From a checkpoint of a small mixture-of-experts model trained on Wikipedia.
Experts: 64 experts in each of 11 layers, 128 squared ReLU neurons an expert, 4 picks a token, a softmax router.
Training: a variant of Muon for the experts, 1226M tokens, 10237 steps.
Below are experts of layer 2 (counted from 0) of a mixture-of-experts language model. Rows are named up (a neuron's input weights, with its number) and show model dimensions 128-191. Each number is 128 + 24 x the weight over its row's rms, rounded and kept within 0 to 255. Numbers have three digits each.
Before each expert's rows: a language model's description of what the expert responds to. This comes from a sample of Wikipedia text that the model never trained on.

# expert 53
What it handles: Pronouns and verb endings. Subject and object pronouns after that, which or sentence start (he, it, they, him), plus verb pieces like -d, -s, was, not.
up0:125094108132096153146152124164109080111150154160095108136159118132155125129102084129131147133146132100109078115157131097095142155161121119141139123126130143119124146198175137175181118159123139

# expert 43
What it handles: CJK bytes and nouns. Byte pieces inside Chinese, Japanese and Tibetan characters, plus everyday nouns after the, such as film, name, conversion, town.
up0:180146154155125159115086121117104151113118143159098084139136134141153149141152125144112104115135143145090169100128094176103159133096127149122149111165148118118150145115160123134125138102115087

# expert 34
What it handles: Plural noun endings. Plural suffixes such as s and ers on nouns, plus group nouns like people, members, children and women, as in shareholders, rockets.
up0:140167152125073159119115143111093166104111104120102119105132115073128091109110141064114113072160129108133104121153192098133125116105118137100135119115137106132121116155133129117123155159116156

# expert 22
What it handles: Infobox field colons. Colons after infobox field labels such as Born:, Coordinates:, Release date:, and line breaks before === section headings.
up0:154096122131120127122151134149109068095122106181112138143115119132112159154150128131120120134095124139137141111130132118130118170121149111096113167135112139155117123156115143140110131110142159

# expert 7
What it handles: Head nouns, name starts. Common nouns after the or his and opening words of place or event names, such as way, school, San, New, Battle, Housing.
up0:124118140122126121103121161113095124138155122144167186128111133126111121143153157140136176085166111110079130127098152114122149117143118134095118106127147104131159124119127163138094133154076166

# expert 1
What it handles: Numbers in tables. Numerals and number pieces in tables, scores and date ranges, such as 6, 73, 1951–195 and page ranges like 15.
up0:113183141129106206136137106105102089093121150119138111144152139129161116105096098147160136117121117146151094091179120128123178131113142094148106112102147105197127139102127143129127129127190149

# expert 56
What it handles: Line-start list markers. Dashes and pipes that begin a new line in infobox lists and tables, such as - Family:, - Dates:, | Player, plus numbered items 2.
up0:112132144119122151135123116113118133110153081165144161192141104128090164082089102149161093074143185150122101154145119112113148119125113122178135123111108110118101114095194141155153139120135116

# expert 58
What it handles: Table cell separators. Pipe separators between cells in wiki data tables of sports statistics, election results and discographies, plus semicolons ending fields in flattened lists.
up0:125150103120140117133092118098156112147140140117162142116130107167091141173131128149145105113158087137112108153102134116123131084140154143147106113142146101171144162125150108137094141135150149

# expert 26
What it handles: Hyphens and prefixes. Hyphens after prefixes like co, non, semi, self (co-founded, cross-overs), also slashes, spaces before a following word, and prefixes re, un, pre.
up0:110112108136126103129144101113143148133133122119132183124108140150147105111124111083150138114140128130102097096123124124161107147141117140121146112151147119152146129120128138142125119127141137

# expert 8
What it handles: Of and section headings. The word of after list, number, part, species, plus the == and === marks of Wikipedia section headings such as History and See also.
up0:144161125127110121116134123119164109104100150123166118147095136145132148165153127167093136090097124131150144141097130094138109151134154061130120089099151131101121097080102117085139134154136105

# expert 28
What it handles: Infinitive to and conjunctions. The infinitive marker to after goal, plan, needed or scheduled, the conjunctions and and or, and modals like would, can, may.
up0:133160079137142109136106124158178160150111112124090150129163150131136160115117096114109100129121141176121172138153129104144094112141126181111144075146149149127158135108158142119149104150113134

# expert 17
What it handles: Line breaks in lists. Line-break tokens ending list items, infobox fields, table rows and headings, plus prefixes like non, ex, semi.
up0:110112169087128096124174131140115150127152086132137130138135110149113163127126128117136097144175156110108153159110130142175113116118120126136143189147151152120131153109110213084150148109132127

# expert 59
What it handles: Plural and abstract nouns. Abstract or group nouns and suffixes like -tion, -ity, such as species, women, population, findings, rarity, estate.
up0:118145133209093126154121132126134119154123169103059131075155114127153123127122135148133133067067102073142113116123118135110136107125135112111141120141137111118105138156089105185114146134130077

# expert 24
What it handles: Circumstance prepositions, later verb pieces. Prepositions like under, during, following, within after verbs such as came or was, plus final pieces of split words, as du-g, side-lined, trouble-making.
up0:108159173091125114092146182096164152160105161131113109114078105141141120137128122135111186126101086161163143121154079113137120176109133166121096177097113131107127185110074113147184127120087137

# expert 47
What it handles: Head nouns after articles. Nouns and noun-final suffixes following the, a or this, such as classification, system, accession, copy, arrest.
up0:064142124115142081098141165098159149128153146129097127136178093140131156121099103152103126125132139127136096091102155100085146138141100126134120135159148100125178139129122122110143156109117122

# expert 49
What it handles: Years and headings. Year endings in birth–death ranges like (1926–1994), years opening list items, and table or heading words like History, See, Singles.
up0:169100096159125118116185153130135129126159135162183118125126131136073135101138167095131109141094147107136165142136100146096164131125127139158129131117118139132170141122152150113116119117136119

# expert 16
What it handles: Table pipes and of. Column-separator pipes inside wiki tables, semicolons in flattened data lists, plus the preposition of in phrases like "by way of".
up0:093181157139079153142085120110111132134117133120101188141123117150112073094126146107150147173157137123099110122143112179126179133136135160109171130123105147134154120154125147126133158136145115

# expert 51
What it handles: Table and list delimiters. Pipes separating table cells, line-initial list dashes, numbered markers like 3. or 5., and colons after infobox field names.
up0:078137144140132105158127112127134189142065117100145165120147150093123114133128136126112136107161144125139157125146117113170143140131081150150099115149136096135125155163119140087131182123091130

# expert 18
What it handles: Name-initial word pieces. First piece of a capitalized name or word, often a single letter or short fragment in lists and tables, e.g. A, B, Jo, Ben, Hil; also articles a, an.
up0:143141104119122131068119082107129119116166119115128124118100124135125136157105165106137133121132136095089098123124109134148156142140166130086098124111076149137137123165100099160116124117084133

# expert 57
What it handles: Plural and possessive s. The s ending plurals, possessives and verbs, as in models, song's, distracts, also whole plurals like teams, Awards, Championships.
up0:134117100133140110089100129103103085095148094113093116145167110133110105113073108119124137116155170130180134107118126163118148125138089115140108154150131175113122128163124135127093118153105130

# expert 19
What it handles: Section heading markup. The == and === markers that open or close wiki section headings such as Biography or Career, plus table divider rows and line breaks.
up0:110135170164130117105159123114173149136152061122102099086127127137110120119117164108132144143168113139080102130125119111139145145148145153123106109129142122097145153071101124154139131140172110

# expert 37
What it handles: Preposition on. Prepositions after verbs, mostly on, plus about, into, against and along, as in based on, released on, and sentence-initial On before dates.
up0:128122102151095136081075128101134144148141133175120118075120147108133150169091125156147124129134128136116145131133138142137167133110162113133111112139112125203145105124124152152153173097148172

# expert 60
What it handles: Second words of names. Second word of place, organization or award names following the first word, e.g. United States, New York, NCAA Tournament, Chicago Bears; also country codes like ITA, FRA.
up0:139138160105075106137135137091131098135115128138120109132112114129180138124139131127120156143108174083116128142096140183091135128092129119138153134153152167131154120172159126093146139133142141

# expert 10
What it handles: Clause-ending commas. Commas and closing parentheses that end a clause or phrase in prose, often after a place, name or date, and before and, which, but.
up0:146162135131125124116114142137120098118118110142150120137124155150111149112108142151110135103142140168162181117104129117128134183098106142140093114147111148082101150082115117110079122132107126

# expert 52
What it handles: List and aside commas. Commas separating items in lists of names or numbers, and commas after asides like however, in both prose and data entries.
up0:110128170136093121095111126147167132151153099130119109120098070138152094136167151098114112142109134130131154148151120173158134115142108135137145143121113130095129094118112122150132123110099109

# expert 35
What it handles: Quotation marks, apostrophes. Opening quotation marks after wrote: or According to X, apostrophes like India's, and opening parentheses before dates or formulas.
up0:138147111133166163118079122096108081147103101096091142149129174182145122118183096093081143126133134130152103101126098159142127138121161118161114108125158131100148090130072107066116117152126120

# expert 63
What it handles: Headings, codes, Thai script. Second pieces of section or infobox headings like Ver-sion, Con-vention, plus country codes in tables (ITA, FRA), See, Category, and Thai/Japanese characters.
up0:121087167145135130154148105130134119107144142114143152121113105097114117119107116149096106101087122087123132091118118138156135108175137110133109146131143175152102143118097111107111149141171145

# expert 31
What it handles: Predicate adjectives, participles. Participles and adjectives after is, was, be or more, such as studied, pronounced, effective, likely, known, used.
up0:093167125102119118144078111118177069108127156126106085132116126147104168119130110102165172149125129112131102105133129134105123139162126141124146131074144132118133143153142136127129140109093125

# expert 48
What it handles: Numbers and quantities. Numeric tokens in stats, measurements and tables, especially digits after a decimal point, e.g. 6.19, 4.00 mm, 250 works, 110 m; also million, several.
up0:118149065145087119091125114120121158137139101133143153128120108128123119126151141109118126096115167110191139147111096120161142120122061122123121151108176154121171141126151125139113174110137179

# expert 29
What it handles: Mid-word name pieces. Inner pieces of split proper names and titles, like Mo-ini-ghan, Br-other, Cer-v-ello, plus capitalized region words like Central, Western.
up0:121168104119134129137123122161112119104140114123148137139165105157135123116118121099102131102123110114123155153107120168145185125151135135096108124122117123156110127130126134098096113134123102

# expert 5
What it handles: Coordinate numbers, capitalized starts. Degree and minute-second figures inside geographic coordinate strings like 41.1'06°', plus scattered capitalized words and function words like a, as, First.
up0:161146103095123094101086152097083139094148104201113148106104134105129144111108122121161114143121126107121125145104027107125225143100134143114099117088107111101157083142110091135141129119139130

# expert 40
What it handles: Numbers in parentheses. Digits after an open parenthesis, mostly birth and death year endings like (18'57'–1933), speeds like (45 mph), and table scores.
up0:133085157116133145100138156161126116150133158125158110081097090150155151125101147097140164092147120118129117116146122140098145132142107127082122146139123147110123119119110143121155144113120144

# expert 2
What it handles: Relational prepositions. Prepositions like in, to, of, from, by, between linking a preceding phrase to a noun phrase, as in compared to, thanks to, part of.
up0:152117130128120133133110109136117117125154135131136118152085140105187116119144112136094149130173144124139130141082159118101142108155126096110148187122060148109167090154128136153171109147114165

# expert 44
What it handles: Name-internal fragments. Mid-word pieces and capital letters inside rare names, acronyms and transliterated words, such as Y-ugh, L-ED-s, Qara-ba-ğ, K-eight-ley.
up0:146102122115176128089176166089162064160147133103120123137128131117100137141089132152113101127125093136147103134111129113144117075115157080138121152137130076125125080121154149120121148113075119

# expert 6
What it handles: Line breaks after sentences. Line breaks after a sentence, quotation or table row, typically just before a section heading or new paragraph; also sentence-final ." and ).
up0:077120119108139161143155120172155182121133111160142123122099124122091170103115124117133116143124176113159135138157081133167110151122159150106128156164097128119172125123083125137121089078154165

# expert 21
What it handles: Name-initial syllables. Early pieces of foreign surnames, species names and particles like La, De, El, Ko, as in Pu-d-ji, P-ucci-nia, Neo-mon-achus.
up0:120127159151104133131118102150139131125128143103132142086102123123115150121084129114114170140118102131120151103098117128089136113087101130145147093101143126131125067121099103091116145115181123

# expert 27
What it handles: Personal names in lists. Common first names like George, Paul, David, plus pieces of surnames in credits, citations and squads, such as Neville, Bl-ă-naru.
up0:132128132149124109132109143102132128134146179120162146107120146134110133109156115132086168077142099127162123132097132160148161131157114106148142135122123103125107113153099136088081144135128107